python train.py --moe_layers=[2, 3, 4, 5, 6, 7, 8, 9, 10, 11, 12] --normalize_top_k=true --router_bias=true --norm="rmsnorm" --beta1=0.95 --batch_tokens=65536
Below are experts of layer 3 (counted from 0) of a mixture-of-experts language model. Rows are named router (the router's row for the expert), gate (a neuron's input weights, with its number), up (a neuron's input weights, with its number) and show model dimensions 0-223. Each number is 500 + 40 x the weight over its row's rms, rounded and kept within 0 to 999. Numbers have three digits each.
Before each expert's rows: "mostly gets" lists some tokens that are sent to it at least half of the time. This comes from a sample of Wikipedia text that the model never trained on.

# expert 43
mostly gets: " University", " School", " Museum", " Association", " Council", " Railway"
router:488485499512443446481485477514529500455509457457486501446557485496505528480487559500516561503573491456506506480499545468536488509490500501586488502505537471506497444474524492552559480553477432443470465421452502465448554529459454508452500566496458590528575480424449488532535526493496458512449509531490484483420443519485574530487522533458499562497432527466491501560516467418447515453434474459503540465453408487541497467465558529579507517501529538519495512469537486488511502523542475545425456425515509555430471442511523454523463513468484543433462531575533469448480495505498510442497484420414489519502582469541525551574449539568465480554527487540578453554577444520455470498481
gate0:518466566473421494488565471589430506534458558428464471481505477474535462449505541544498542464496527468462414551521514526423542462523520504558542529510468458465565497536568495488467457530525525456507508497520570473461478528561484505498453526468581559494531496482531520465460503457469429426444585514554489459507524520477464486540511501529462431433462485541512450450451485494475498491500436531468503428446565531491496485513524583474523506514505484485568538496522488545501472566528528472370465536530546441472475488445566535528505468532477489455532561557545515419499512434559547552516520484447519574480473513461508522542528516499545482600546451519493495471553515500434525473493
up0:490484498438495539507533486512464519525449508414510473479513530495494503437510477530523536492488522424477409552512516528382508496504505530555492478522484419458556534547535504534486518534517511456498514454568566474447485459549468463526443551468574522519494503489503561487495481521494433407406579491540504476488508525540509510506521499558476441469484453550481485416423480466464530501466464524443525488479525518500469502479524603493490494512457495470519470510455494515483480610527562489420453485557540471481484497412570495496508547513514536445562537547585521423489540469543476530471532476421537548516431523473533471446537505549544459563544412530548532457527486517490534441537
gate1:549469466556487518507444533441535478503500484588449556532515517496500440527507488491556483498534476501440476496575498464540466478519467507484508537556555478480429466540512499508531475494490440514488445534523557509430551471499437498495529648512557531441485540506521450507456484499486449601469554446482455495489471527465390440551528514551511503448497502526513480554546524433516436445479495456565532462415497497391544447514504513531522412513420488447549482487492567518446480562469528487520505493489542497521598441555438469463478552486488521440479528509461529508489518524448500511525498515504531503536441476408484464429541526462475483464546515483507474527540425535477477506495
up1:482520548463491515523616537558442470493440557445584464507497501496510510475468505507482473535484481544553574502447535503493475492482506487509487452435414565535557531460474509525439494529465533517496615492435477507550481493446556511505408443545516500548525461517502555479569465544472497440518433524511571481484473510553548524490447505464476498505514487478510548412441461553503568540525541491452457489604530538531487466510519541425470576462580530527460513523514491519588502468556524506426493465478516553465457495456517469525545458465524517511515471464523462521457512514584515519446489509492457480470529524559498480533533505557515459515492531452450491421458613480548500498520
gate2:442457457478481541501533418497511518518559478497502479498491448583494453515443497447510559539512612490519524419482440524506469488474457479473479515458517499452523446465513511501529490493489468493446504516443512420482516472555489513449500526464461517503457511485502476562467451431511467504384467502514518513454483501482445551459537512512569460536477507446446522510527398462489464616436607511522505493540523472454490597492460511496531578518442455457572557456496491522482511524505476445453536502434472518525482498524427511450548492494446571504544472502526488450560495433505490560499494532511506463522490544449517459479547442531441509532480490534486473616577456452528449516468
up2:512563550502585530541483589504502464486402488471549483508518446493556518539505492574534427415500431441488500556452490462503489486502573541481557475565520496535537574493519494449415485520524469568482531492553493573525470521585520551520483466476521476495506512502519489409528555553508477529562539544491541428504494433521488447556484531481443538448439464493532493475548520488594550498489410452528516453508509551530556424530530411537510421504482512481473457485534528457520450526465533489503446551511528490500538507551525526485513466464522446530570478467482558485524517494562483448453498494507538544444554477531518546516553479498543495518563536436481501432424522487480492516499
gate3:501443514518423480546485479529494532573530495431486455401416507490472494529548524502482488486553478380530458533505507470512499533521485541540516535584498515515533504434546450458535508495542469474420479404540453462558487478530537455478475505474459486535534476425548485600539470503465552458554465522516494506504449459510484457515485463501461557445464470467486539439563441463484457474438509499512458465537468503504514471461572517481548573508550523467486478477502489478444583507518470545521496451452507504517478516516571515451580487513463490502445517505527518504508585416450517488465469498525557495467547465466504593509590465521488483605547575505518482549504444518504530457443
up3:447515490534435475550497490521560546451530467496511472432494537511460490572559521461465473506489453389528513492477518469541432537522509513515470472482526462561474477442526498477553531537511434470406452479502471491566480412466551546497470554483478456551562457492490512493497521474455491473550506448529513510490454493465473545591500399513456496493456423489522546471570480439509450535416559502554465516537499455448525508532497509491562461505511471501411534474449539469444534509522460537504506492435446586540425473445598551494568594480478528542452568557507546499535568504468456529533492536506552515505548526508477490490517437485494494560488506456514518518485456516569497481488
gate4:498502518531443454449474521477462455435512543473546491523506458479493508511483526513492446501538565467474552516595533510537426536461503531484504508469411483421524540507478499513469451507478453433481473480456509468510535509430462463492490500516534473572472440439459438538535512517467508420475459520552506447539560522508457483522444529533500476512424509545565559460528433442396492441489499454443483501494447440537473587428472542476508517527524486513500522496528494442512521468589492478516455531489523467433419446503492501457507544613431494509475472460494477484505469553555537447539564514488503482444540448620550501516477447536427578457504493481495454524505496481469521473554
up4:500467553535450520481479507477495418484482552462498515492468478530532509502493498486495463526565569444450522483479541559468505559499525493499559451530502490485554528486483541480551443472482454522454515502520498425489468464414487505521527448502515504507480442435441453528485510480476461388456463500567514480484472498554442533483411524487457562461399505511500548487588495482509491545493443438557458567469487476435443569520504506485559501491437449467504494512462478446553541505590521500506459518485541473411484453515486573416495542538452503527524510453504442484531428534584544537573445516439533478480583434553485483462516451531482524519526480473564437447577492501490510502469
gate5:487522504498488480475472488567449532462534530498549520567510485551480486459449499535547497391509449486508456546583436436511466505500481502446469538473413486491469436515542461496482482444515532494482451576530476518508512482468475495460528530509499509506564502401512439529498550479403495498524523476494478449421457475494467504506560502528557514562526507479543498411471467453467541480475535428533444474460447402514410498454493512520521482460496522514471507520552562472407474425545545470500464516492532567458518512475526533493563502614487422463505469473459439476490589493444521452448460520441520460470496572543471523491518497473489471459462541450487424482542459505467448484536
up5:452504490475425420476472458587533531482547514465572496509459537546439484518528538568494481435586492499533460511526494455526448490468518512563491510476395479497490417486553436491586470454514545523475471536465486540488524501459563507470490564520440513561541478450506488501539499509411515524486524528448496463449473469453546509496538547566536485561514432436513521553473489452557518486459535438584442472503471464564436502534501479509410488428554474504460510444555551430516516443523548427471490540462543548487491466528529529488552552526474469490470517495476468468473532546428467435491519540497496510498525498480484525544525524507457387440499550507526471521532485453494486512573
gate6:489492468459432497480525477500429475448473497471496521499463514505573633473543475520464520521526522487483501473515497510537530539583461517544550466498475451486497490470468580515506485531461480486438502437438483449547538452451504401438436474459479558505493419456500496565538514489529432445531512540464539484462438443406459564459529526515472493536407504479445473481515489522455531505480548440546520485487518545559455554422574479543486536444547515509535545506530453371511530485535475543539493513494508491543535470418471478544478537538481567466408563466517489443499572493534510453474500450513581549529544541509493491500518475473517557531510499504495561483476511521465505473463
up6:476517528570441465488510529496540488475535524566492472550477454485465468569500460508523441536507524511527437541494486503534485478468477502464496492424448528504486510500519514436410490487573581512457431501463477551456391487457456530481526523475534448494492592496524449503457545518524485494428519478529386473604544528546471499523500512504550491509512491527527567510512514480519440456480539502533481460471557449486602507582471574502447485516431473457507552427515524564488493514534561464538467535506480455488479500591484514450538527475528464588469465478427463529535495592514451435559564547526484502521468464471478481472526535485454492520542458493438433537519468527547489519552
gate7:545548522485483507435533530494515465573505473531541462539479469552552509512456490512396554546600462496475534564423499479497516469483567559505466466508475466438493535538434408486526549527453606490451534461481534514456484466509511464509475492502495551503523513469469476538460510487572564505470481421458484371498399490534514519478464486557455427500510449539445473520472528462511511496509485531524539526526448529494493510497538552501496501535492506497505512473482577591457499464534435422517379501447489527508496430536475553497526524506505468484510427456549516424460513510508464420487486442476487486531474511480537460459547516484488541501520520443464467552465463508421462483571
up7:487467431539476539534515465490438499456499534548408575509486478545485506488602552440547512457428456518544528486578501491529477507518512468528477495472505479464498488406476521497480464500563504443537470543496473491503537526444507483481572492484459549461476497474546499534486456593389456493533546524494497552509454475485401489501493460445543557497535553473534496537524481492395465486483494493484422470531481502544470525496464521432503541455499547481483479532499546549539506520495526506464596414515448476484484594454571489455461486508478547513476533441400456521539582457518546550514489451484504471503420475458537489493459506545591496522517447484472546533508485497513524579456
gate8:465576547512493520495486464509531598558491505492528522491519451460522515510530427510504476461467459505480504549490576496508574552519463531520524495530450469483513464494528569474511521444479451551529517520499450539521474516431514542471453487554429571510474493471555389460513527475497488525464487488514522601516548479522531428515492481473409531507476539492544520432583495482532493466449533491463515533470517534467520525506605415549486500450488503561563403511494504475530561464570482453458402489544463489463485483473512537472476569503465525535491516503446448454440478487466488429527506471522508528443546532431510472532449551560509506509481502417468528491471496436618564476474
up8:479519614444607458508504477453517464455558480570494514493546469492504530522453535531508476454493492440507480560402548538488522479461502437472458487553499504538506501508496530446517484538523438512477493536516492537460474499464468615530443469477508512442543536543546520456485521521545522561493523516520430532521510517506512447492514510483434520489553488487597523566468517517605434485539479518534503542505478531486595500538520459424489488520510470539484411481554575497547508521539513467486413557600443480483458488462519525401484573490515486531524555448508525498458457459552488512524497524502467470561515513511543404460500539474512476469583504464488497534451505459580475523517
gate9:529466497516549479467509512489453536522522509486561472520489425433483526544487550539453458463474519490544482520518448488509447578451444494524507549508396561490478538512483528488496542531530469505529484495468540491473521496509474547393498468520561467467513496458596576550542532471515525592534497423488518509511532465553447473573521468472518521515506488429582566477467476506494472501452473446511516582568431494474430442499539467538567470517525540533537504464447486496505506512479417494512469540539477516635450502447587502470509492555498385523489517469539534512514515581544524520475527484558488458484549486517508501474588502503513491538451573418557517513510478521485533459518
up9:409570462490485461508468469528564485481517461558489507514535590541481515459532441481514550501536508478530493457490516499489534469542574483480551477451490451551568447502500481510462531470532497536444506519539471448492526541530615457556493538508403536553479480498491416438487511504451486468428552556547486461544498470475510517470576515574504497503491530483436455500553608525507504476517511522469471419486554495495516607534467481453542543466536468489445492594607559511522544501467540471478542552491471463470493520514458519478480534463481559490522415478541481511543490445456500536515507489475476549474427551451480493495455479511421453486520460534429565545499524505559453487522

# expert 44
mostly gets: " in", " during", " at", " between", " within", " near"
router:533474466478547478509516460482566482519466522476519489527562480499445457404526525513522481471529546510436484458547428463521554454500471482531436440507504525485435524416517561539470490466537428547447456537429559469535508482528521533525495419553448497499519496469515482456522479527537460526445521471543491526490568525473519488502491540551519491521497520535503581513463460428410495508545475541525497523498494517519436513459561476502448542509452502481482501523559519534537491453511511403487489509439457542536563564609430556473522427457487533558511446463500468473538568519458502524533485480590470578491551488423530475446487448578508532490428572474510532440521529507459544445533
gate0:542556468553555447530523460514467532517507550436442507523532555526479551454500534537554496456507459459490581488531531558550471478482451484530519532507510582463486455496535448497504465512506444510469476445534540553517544417566543507450514531515478496568520491466526502469475535508395446516425423549603541442508444463551496459532516516399519527485488472503521481514479495478453530492500529461546547451555490507472466490556491551494479536499564483453475460442509553403478411493532556477482533473476508493454414495516549567436535462506517424432524467454518531529527487421558463484471496491540483502410503453479516458501515482470433470484524591500510489525499462476512541467558
up0:525530463449475536458509581499463439473505495443513518537515480539551518538487531492538450494532471492466505544425533502449518530483500577494456468454487526520516517416486490453513482574459531468462508487447422504524482481490402595473508505501487556480438531500480590492438556483550506483470582459430474509527511428428503548483463502486513487570468430497500497513578515532517565562494466470518440460483577472496539519617515486452565443527466478500472501522494500564470544510463514500558458482531481547520454495490471432505569507454486529574517517484505455496465445515509582448493499466536594506556531603548496503486498465576531524453454503510577496451462479505544457509504
gate1:551445453448549540500486495544527514560541533527506468449532428488502488521527452488516512425524429463490554520572500547468503509487463520504499421560494548523446441504570513477546481490433495505521438484465518473516477470460521516533498447511473508580524574455406487496597506507488570553512492430488511480526532580488454523462574514505470508520499453516563492489495501425465593475499450531580474457565526562432422427486607533534498548513466477525507480511565485477570478423476498477530491472475498536527539482585545469495547393460483533558472535546545497462520485483517529495534543447531530495486467475481488446491488465496499471523521477447454487460408506445507463502505
up1:452473535567464414531505537430411485490504493482467539490452515449422455506455531576522517490474551524513476473412559442548521497474563473556517554483514447447541523472439441505545547467541518497462543491552489527529526576535500516475504532554502515496497487572569469513429543494499480424510472515543465507504444490552525460500455455503568512532469535419473510473555503534506409524526508512454547553439496393591552525462460492505500454472551514469499544437462524528457523493493491562450486466498530452456455512448423546465437574509449499497468507474474496537464511520502519455458451542556445511504499477470488552565484543542522470537512534560504485600526479542462509472488
gate2:467501528506500493493485485503539408536443442475516510480556436430527493467471502516477554466523486531446499518535405478424454499461573468460468518495443478433504470488499564501497530514530458530548515545417555535485555500469499472564505507540482495565488546490569568488465518442530445545552552447524530506480521553497455489525530486641432531485481561517520565427493459539530534498456513543488493545407563502481495534528472446458404559524487476464458463517546520476465491492439441450474371542542442538431479535479457443488522470495476430481473487530509502546475523525549513494505517495492441549507506553466485520520540461483535503447474468480493545552557514429516490495521
up2:503521500530538524513501534495494528490579518501417512527469518567448503515556444495520418470466486494557540503498543534582541431557463551524473506480536454573477563566538413443522446469473509534513507500592435454510452458592515508489527473476529518465514452492467407517496483550431572471476472583473486460550523497495454560476475479426527444470539486511520417501541510506489500488520501424518498471558453456490538525474547524513565471495492449496554537510453485519578473464542510494496618394495493473537508496527545517509474511528523533535524514501453548433564479494452512515469477566559529430526501515528504490482453515489479520538583490511443481501460518593515560537476
gate3:566407474528447530435542521488541518485559443552519516513483557574456502516524503514575377545451546500482478543542500544506506498520444502506477479526519419452463458457493500500479463488551505521499429522548482542531541554544434451530551521488542568486451564508484537526541467481493561471483479521532523528526435505549430550467588465462489509508495480485443461525507409504533456452501518523508468478442441440484594486518444524532519540453480524459471548545502504568466550484516437460466547520513490497538521526523532491513532539442463555488582491478508594505452472490514591505453507475496515505552463442522503513429569513505499500596575499557502481458520526578497532513499
up3:538463479515552485542594474519510454517511482498532526468472560486570475547471493468544493515538568506508507513509558490426410449492447525518483426380534435561527546428497503496467527499480485519540423499518453467538442429598469505470488525504445464505503563574577502498449489544394440481509579500449546556435488569487563528575488546504500537476550503465474487491447524521513464567544515515454518500501517488464507562491492481512487448541439529446599535485458539453486451481575457530462521562470480483516487526438531533501515487522475559505496512545538550543496489541519497449489478548538515492526485499473519487446521435520485503464530564494540479456404484507544480458501
gate4:475553483471478427508452503518530418569558558504487510497468409484503521482505527526526506391510437508503569577521432501500501504534484499508496476478503569509426557488512501478523547524540540488482502467475496479542494506473511543457508489506500494434511465536544458564505415518479499529548449537523499522477503534515533498483444475545459441478468508554571461588473503438536547522518536559510503511505509551514504530506477474422508471498548459521516467436555558416532509437532490471437514555477512526509527486563534556454537511505454461567486529527539541474471522432450439431582540500519427474531513493477407490458527493512456496518443548470396465480535602479402489568527
up4:506585501459518570436467507505559458523578519528536465553486490576509582524525554455491487430487415452528537441503440507471490529531587447505469461447518569497462581510513498479507472591489512537460533573501455521514469459522530432535501452439440446476512488474491497448469461441493510533512515481486530467456494514531502527447451507538508390503528520523449471502525529416534500487472484533535455504483516527589513488396504529401503429482468478503506498531508474472490525502536500484492490527539438541553521482490544509497497476559422495488571506519541590512532444513501464416480425488499515555464518491502545521427560401518477513474449496447472534490519510488431484461502
gate5:546494530548447472449502485539488502501507513516506533525462528460502462507479436496475467503471487466521563444536449405450535486528515568509509433477494590472498507496562483478521546491509488546461446449445574423569524453447497539521502464532583474510496517569493493500522431445500516418534523496495485485513467524571451491450506451487541536501501420537443509461506508560525576563497538545557559517457476517399475449547525600519524545519443510560496510495444544505492517527529526466564489489471547504532518495568489547473550518478460487513498486419586461443473508578510530477522475545478528497498488596482450447427476524498548608523551512559470445514464480504503509535446
up5:518517471504492414517468492448507546513559501557604574519472439506531527496509456419544481516505534440497499466533535477532511511552532457463538547537451503541528489492506492510442429472532512510470503505596457520524521530508481521515517427492564580467420471556454478497443470561439520532517502490482477444540530469504507525582471489506493487510465530507474465542468543562524491452540446459482529497499422575441561584497473448510560479472483487517495484514535463523544646540493522532545511533507559508493567441510499469494434483434549531522495484489569532536440499459462405445479514515481489481471531480495525548554529553433501411528504490440510489423459502523523478574536
gate6:470575439498573495429443509476487525495581495461493564570494485513481450493510540497531486499489585586536533549537507503474458461499497450514580429500496452446484449414521502562477510495477540481477402452503437509483460515519486519536506507531556519521499425555486505562529551501492516483539505466498536507566524549485478528458515450468528539399565478510460502488496487510492527521508527524525500516463431515422498481509479443526506478587482540632464480491484457471530531471523546431451544493453550529451459448523496490522520508476583525557521507537484512482483441436467441527531530493517455492440459500455448544523481441475600515470571454499568526450524564561451513516477
up6:551517504515494536537494520473430499409480472504492437496482493468494498490486471521517486503470488380545481475570518532524508488484529578572436529534474475554545431505458481503424465490531498527412514465457495448473521524562494450476534562445505489538491510449507515540552549509524526418469433494542524544479526389472540470499545547608493483506536491463486461522532570494529504439491491513464503471588546494593563534480441531562448559545481530454517550485548541449505485499525516520529476535510421532527531507480486447537537513607470497437528457464489517458475516594476482463462512458478471520493498502496519479525447514493469505469530451489495521508467509426593422408501
gate7:477443503445477496434476555498462472512535522462524446559531480548462527489553488563537475509554464424456499535523465543471550483496499495529433472490579499484500495533496452470438506493485451489517528490495520528478536458483547468487459426544502451477590502470476447495465493469495519440453535541430440528447579557485457521490517568554523478486509487545498524547477460498452555469537456509550540479546493456498485588520545515484512512501522471534440540496478527541498566502538530484630550458447569588516488548556510556381452479508507491498460547524495523449401442565456470489465492476529532500585506429432489529472482512470567549494511482525424447526523481545501491558467
up7:451611554525507500502488493473515471550467544534536477516521421505529530456538537540527503513464482511494527476495455605537505490521442473491515502485552477489518514502480544498550447510576500447480476548478528499509561512529483443446456519525482497521429431529464456528482526499553448516493529489535443487558535507508440467498469486594398425515526462446459589560385484509501510539543544570500540443531559455548552506462404492514460470548532477458493525553442487508547522510500518499476447498439470506495614426547538491520494493492466554514488570511412492564504499445492475490455502554511476515536485481555474507522493491536503464517450428531447503456474566448525572504548
gate8:550511468527486535584465510484488543426487521512525575381437476534454504419522458464500507498433452554525584474544495434487501464430554460537499530473541541535471514516515480539487538506464468472553446487591478553521473520483503445526458442551492527517498428475518439457476492434531524470457490394498520484512435540565483449539472524442456483474539589464496475468560542503411395492497470401462492562451531460489508490457513503507533497480520502539525524471478457508533533511528531488524517489544575483512546500488456537507485474466488453506531490473538473604523459463448422533535490505516527495451471516516517436533446568522493521514433472523514532556484522525494540423512
up8:465502496513521540514498504469534582541539522472504472598505565478519505555543561454534497477513508477512458490443560554561484610510544465440543486542469515457489472524542543533514494525514515517511519461473543493445468490503549508534477468451507492536462538578495546487561478492479407554544513549490493448484496425447460562465531481463522509562509460505495525484442440470581538469514453524516435511500504497439563448521500454455504428495490442489469516544467523396439525489442503486453509604514453506530465504468601448489473518517479569549540499556463550453476524528577610496421506502464535459513522484490516471508489545449526443539553566451487499435553501506526493546504
gate9:594492531498487454528543491550506451537488504544540606501519494514448465477559519516437500509513499478466539463486512544496523479492481531543490485521492593536481541449510481528585518453518473555422553511480394544529436505479493505390477553570527508528497492433539482423477544543519540513421533489489482494494500469486475513475507423538520556446425533502474441489494567547515481435440513501527529484505510448515554506463524523512496492484484456497542508427476583484546489482490413457437441475531546520484568537511481498511529487549567475442494577453478578487484504496500460498532494488564478590412479480477440558599580522538439483519525497528455529475481517483540524505520
up9:450566498589476518539457439479556518448435485511486510519397615499361451482507439550555474477414451513524524487486515462474469447499524486478480474501441491506538510537505526433480484552477542564507552506549511481487536498504515490471431515560505497440530552505531547397474465460500528432527452479475452506503486473551511522491500471467515501510551575514552486434467518463432485511487461456488477582465539490490509507512492502455560516468462512459585468370487557489486445503443534513470472488494448491475538483456477450484548479466479490501498497501517400529524499497479498519513469514479548526493462490466432458488469597438526501465497517457451444498451411487535529487551

# expert 108
mostly gets: " min", " pro", " gen", " family", " process", " age"
router:474457510465532542495500470508443445521442530524505490531532563419486464489490450461491521504525458501476468470488444519515492462540489551492547426530463546531450534526457551519453422546348421550550530506517449523495518496556518512520446445533455528509476422495541494534547555467532531494501531447536558498515508511553459442456551524516463485504513510489448479475548560525575533440472423550518493462483499483493431503449571467501454475471562451448507444531546473533499477520448493540483540578457426557532475481512541451508565495538559470558490428513497450515571552508478430505483455463513518500537472554553483445410444463430540493445536504493493471471557506477508552497502
gate0:519473447468493507554488561506582463515548471489540483541478513498582473506493460505434507521512479456601547495465510544445509491493481534480451454548540587447559477509448456474444472474450540503536532470437550492501580517443509541507547554501479440489468540505544513530484492518565533521526535496459528530445547518521478513503510556453448456475468498449484578513597540500527511490567376539534521499525511557491502408434519555529484461492497444581530495508498503527487564488479484518562449504523524614546564437511480458543526519523596547540496457511521386514441487524537519477514481445437470518544501512487565491497454515503463522500565512485523476507472489566553532497476
up0:482529486537528463524579474494566417463577512531479449543438516498484476570459542505423497503512442494541489490497500508447538422465449476558494455565529475522442497545447477487478457490510464544463523468437516529449447555440523520455494492523518437502510528426485464554442528496506562478565485529482468516414532519467440525456468493546470520523492546490481498474555523495494545543508567475496546525525543435528556460455454478484516519469518389550514533474498537567526511501469525469482411437516541565494544505506454521595443546489592562466492498579484435417543542530526497530503496507428517585542460546509527459559523511529443493465559451498504496549485520488530539524495
gate1:498532446493576529539504503523561475490482558450443530553491519487548430425513489473582453516501554503538470471535408488500501515499521498486466492470382464510494482449500459496455499506467434583491469456503478456518524421560510456478511541502498529446507452485532529470530476501451545458467526539540558497498518446543532442438547478500477503498597438486529461550492475516532470555463394467509568475550560546522528492441438453513511486513544467479507477537530562511499515547555462432555503572561414510497541569552558456538527492583539490520519490502504516576536492494536469545434504446501504493509557497564524516472475539484501527519504439473472454444520505509557453496605
up1:445455563497441485520508581410576530486563455529478464447482514598491483471476514509448551466497516554501461417497498518451520533538498586533514498500460443492530512454555499528477538480636511524453529497548517480527483485468471543519479419485487400517509486488489503546497461490526476436533511478564506572517548554550484526569494490491519463547481499478476587478511499497512509536476470516543520461488504501454521432580445537485515452453470541528479489453483454550555526484486494483503561396497553442514475561485452515483461484442504419538461517486516531481549562518497526503553509468524521511438484498474538509487458606414428548412467479523463505484508476463462445539479
gate2:532400530470488432484527428502469548519501563514495492510517514488493500532578458425492548559601458494495457443545430531539456534457576443468512467542560584445520499482533459482437510461457523584514434490503494490505522529504489429476509425530485489498441499542529559518577453482392538498486476471496485494467524544523477532520539519471520506462572541514468456449547511548445554438472391559424526453462514538498487508481548488512499475489567483567501526543443501578504452481567507466491497501478491449504464474490522533507500466486583509450522457562479497535473504506548500541540448528461476477491496488534543551428581573449535496507525473478493545480521472543540532546475
up2:487498528522434521498522520515529513476523531528517543455442461487505536496455464482477496425399510532499518464410585498434502475439471583442493445511470488500457514532526541495505546584636512444496559504520478456479459540474488489543473492458480506564467496500496495504444458517548506407555579509533478472482501495494437510486474500539500566510430486586447547471486507500477535430477515471520460530530503472485480526557546528426566449524461507496551555487444448479490477516483528511537441528563500540508533492505519479520517558522374404547461501468532462503499535384494515465465527522505501522485430544527494510470526473588475507544533473471405454538488469480454517467498
gate3:494438421473455564505506445544546435495462570497485480551560545424497526550531501419518446463452556476543463519504466548535512528560423532501461463573423551454522452522548485488416500532485462441478532483466499532490459441549472504487511408542533493473528487522533541458573426546477528492564495521478528494511573504517504437418572471563449521476551472444491459451531499528515502456488439540498466474561509568540416484507512469484487474512465497444528473549507461577524527481528442526493519472540454536568466487449515478485483482539556512516491498495560453586503471469489418534440444504478527441562468500493509507444486515524532518566529547530537520497507500587522479511505
up3:506448546486456464478517518519441527518470474450509457520457417518525466433534439551511437493499466455494561508569496532511495495460549502555496498514463418455486519444507497497538503499493474545570487486521522463566533527501548445466512525500477457450486485445413447508490500541522500463425500560477493464530473480402552539539534561493550497479511467498474540499501466468469417494510544483535519493552478465529486536477541509490502591539464496512514545521513474444552573528502626507523444536514545544402475489528472530443510462540459522526491501514445520429461510556448458397406488489524547477483572430490444558571514491500531476450503436519463539564527499402543500470522
gate4:530441475466501512457478505513413524468496459471513524443494535541531500524592565509492523531506425549462557465503464563476492472499517465502486492493449517451516483517527429435505514486472484453532550465444556465532480416512550498538463527469484507502481508546499518494505567478579554407483484495499449498452520514533505446484536468489438503525488492563485537490559510526585561525491453468492497496512477522571486517488499545517430442469463399499488580544463457442507535477536609426510484502505470477501504533536585558474553454462557527523466474532581468482474485528516524420495446425466582591435505486584517506501495540501518556530542466455505520509580503417534543484529
up4:532542498518482492443432523508475498475483489469476515487561580560500574499550523527508526469537429508409475466568478534442439448495518578522515518532452534482527457546504483513490506488543491570481519460443525471526494453404487502566485515523459506536459512528480480485503536472545468361451497458518446476484523485487519487575538475469509479531457500556499592465553583542572528472444430469502488544487548532457490533537448493477509510481505478462546578520536519498464502507499588450485457552560500470504565518532579552528525520495483449470467460521449473510495539498449514495568507484532578540429535483630507477509475521488536496501531505466533553469556491424524570457543
gate5:536532543535529495450500519539506504474522509451482517512481561493513506534528543483543443426577479493494479503594397514463545483560447483485527540509517513512473570459495501575545468443473401515471482417486478509467500526503492454517453447476539466449523465488496404518518507523495497596505512520581461506505512462412536502481548519556455518548539547516560454553522523443521478507431485541441492460584460492484496534515531504517519551547475497458510477425482553469520591458520495419409492505467502492552484484523517538556444474415452530540506488433513548447450475477524439493525426541460463489480493497480490489414472511455527430466532502519517483496555619524493501523533
up5:562540520503561475462468508533491482472517528432482506472532546439501474554493544461508470475508416502493445521531455515464493533567516554548549520494516556523473599422500485558600490461434424563481539480480460568415479584468462484474419501498500487457479412514493430507538468556467469571430508443501497470512502480463547480465501486528487510527585490500563524511504468467488499415492437496507539509538466508495491538538496539450552547481464457535424420447481495500511556562516539454392467473474486511565415444448495552511492503453488542538467518483480542526513550503565401524545487518508450474492538485555497500462471491527497483521477517478525521475546524521552494568528
gate6:546438489506562518572586478576483529473490448584487479457517524548457478448491507426447507511548507480531506524518503467518479483529472577473487504453507537455472488482460513550471482519436514434431593538445541512517499507513506489497520525433476559514519462433537511541496521461486556501542580487492502484543456414602434489438387501477482455503504516538480507552476463535505555551460477520477489451422426500538453455472436514532440497507449562470493462527480508571472460542479478505540544445444553514459510481516475537542515481445570456490502401485552463487489512508504533534438460456488543485573518475489469521444554503523461485500440585576527474522464454508502516533520
up6:567432512465551543596558417543465514488442487540468462481496498517497507446559481416407488506524546442546478499473439470538488430564489508473464528487523553500479519499423533515460520542453517484532534527492485482533489528556532470494515417420495542499506455469515479515522530499519580502533529491502521483498484429592466440468522502433499455484505485493531539555458517592518528544508467483488454476454411513512493482468469429536511604469494544488479437578492512564543469500472450537504537488478481521462502536476506489518529482445516464486572467430598504558496557472411502561459482461471547485607492531461461539483553473508530473495464542563478497488467429508493518537500
gate7:453527485490459511502460604514436345467477496528564520501530536552487476521545439452544489466498468483549472496524422498520459470508507500427503469532557514501496466537465494503559472473481453538464512476549568583493456470529471443533515541494559480452429476479497456529445516519585489417496558488480477525522517535508521508541542463524454399513516487463507562491580480501489483440499564518551492447483460478434568520465538488472464457461489478542578522494501447465550458440493465500553509507495457534469495459546456519477451464532587589528485560472478539470513511476459540517560519535467559507500486560491482483478516540468525539384487454493521609508496508463499490490494
up7:500513471461472453480453536439484321498445534483525466456516497515450432563535532531507477487547511521508423539495491536439492493503478541434542400428485495483498520536603474558433469494454472441523514484532416473418494461562487481534528443514505574501486472450427502557491486507540511451463469436523447520445526534560527556493563522476501528455505527533518447518489478489483478457495574507508483512491447533496556478512525517495485534495541540485540513508461499459483516503480437511436530456436458545494495456554429460520549474437552537464480532503550576445490532518561482535494517467500508533557489580508465439536473529475499469463516508462550521487446490583431517494463
gate8:541434520569493474502551568512489510488479503554524549500482462426493521526451545541475527555537452513558557499574549550458523469423410408520573488507446451479498485418542549521469511574488512454550493410453517544517512476521508579508493510467507564497464505488494507454489501461427544603511518450527527555443455513564542454478425525584519562443496493490513477478508491422566484492508529540476520486484434484473529513476467537513476485516488515449485524506552520501467506490432432486483545506476528509462429440544547517551522493469531473485482519613517586551581451498538544521521497495499491438483522502470423538511535551535476477497536490492507415493458524472540537467500
up8:521461480448453504516454450464476581521479467513421555494437435522539580408522436573522492565472501484462560475474478525495499571493472602457517533488472545491493466440534513479499460437497498489492458480505502478545524496517514517564468453488527446432449533467517487558450484482526482448516501526535536545537536489510483420521571556479489510533519525511575540481562500599507442489490518513440506495478536593579514470503439567563480487543493510504464495511469484508609430521440529481539508569484504484556560494470471477451450513468518384538460552495524449519524547556518423511515544517495490554454526519473484523528569546505496494532515424508560528461509504491510551541500
gate9:461477440535457541498547488509460460517530488509548483487522524502436493439478547476525489440542502542529491468463510505515431484550578443523455557445469508466405580507490486375485509493453526503498517490456495481481569495572554457501455488477424490423560468516541449496440496414432455522484510509529497452486519540545510591484507543539449405480526520430523499485500550476441592473441498527504491486535554514409515510482511462470481573483538510469500593528522543546552505441453503436492449545455452546511446471525525504575465511514549504517481450478537502474477485534507512501534404528539458609522488581532483474484531495517437453522483512493475523489450481514510477513515
up9:477481561528542560529507526562497533494503464443489472464493464491462561522509512518512541511534477503432526546494502540443564465483464478471539491573633498480567490492534515541466447462546446464470476482455543511458479470473532498486512455493534502577510496494479547425526517490426561491437546469517495496564487521470479514563508477459526563419489503468541473498464478485565490508447531436505512491442443574508467484537471484537465571433449482511501467524496500519489415473512569449388493490531447521414443587545557527558545474480526542410492502536515423463496489468443486610470488508482497487437556501520492503473554496466573505464480516549512528521534481412456529515521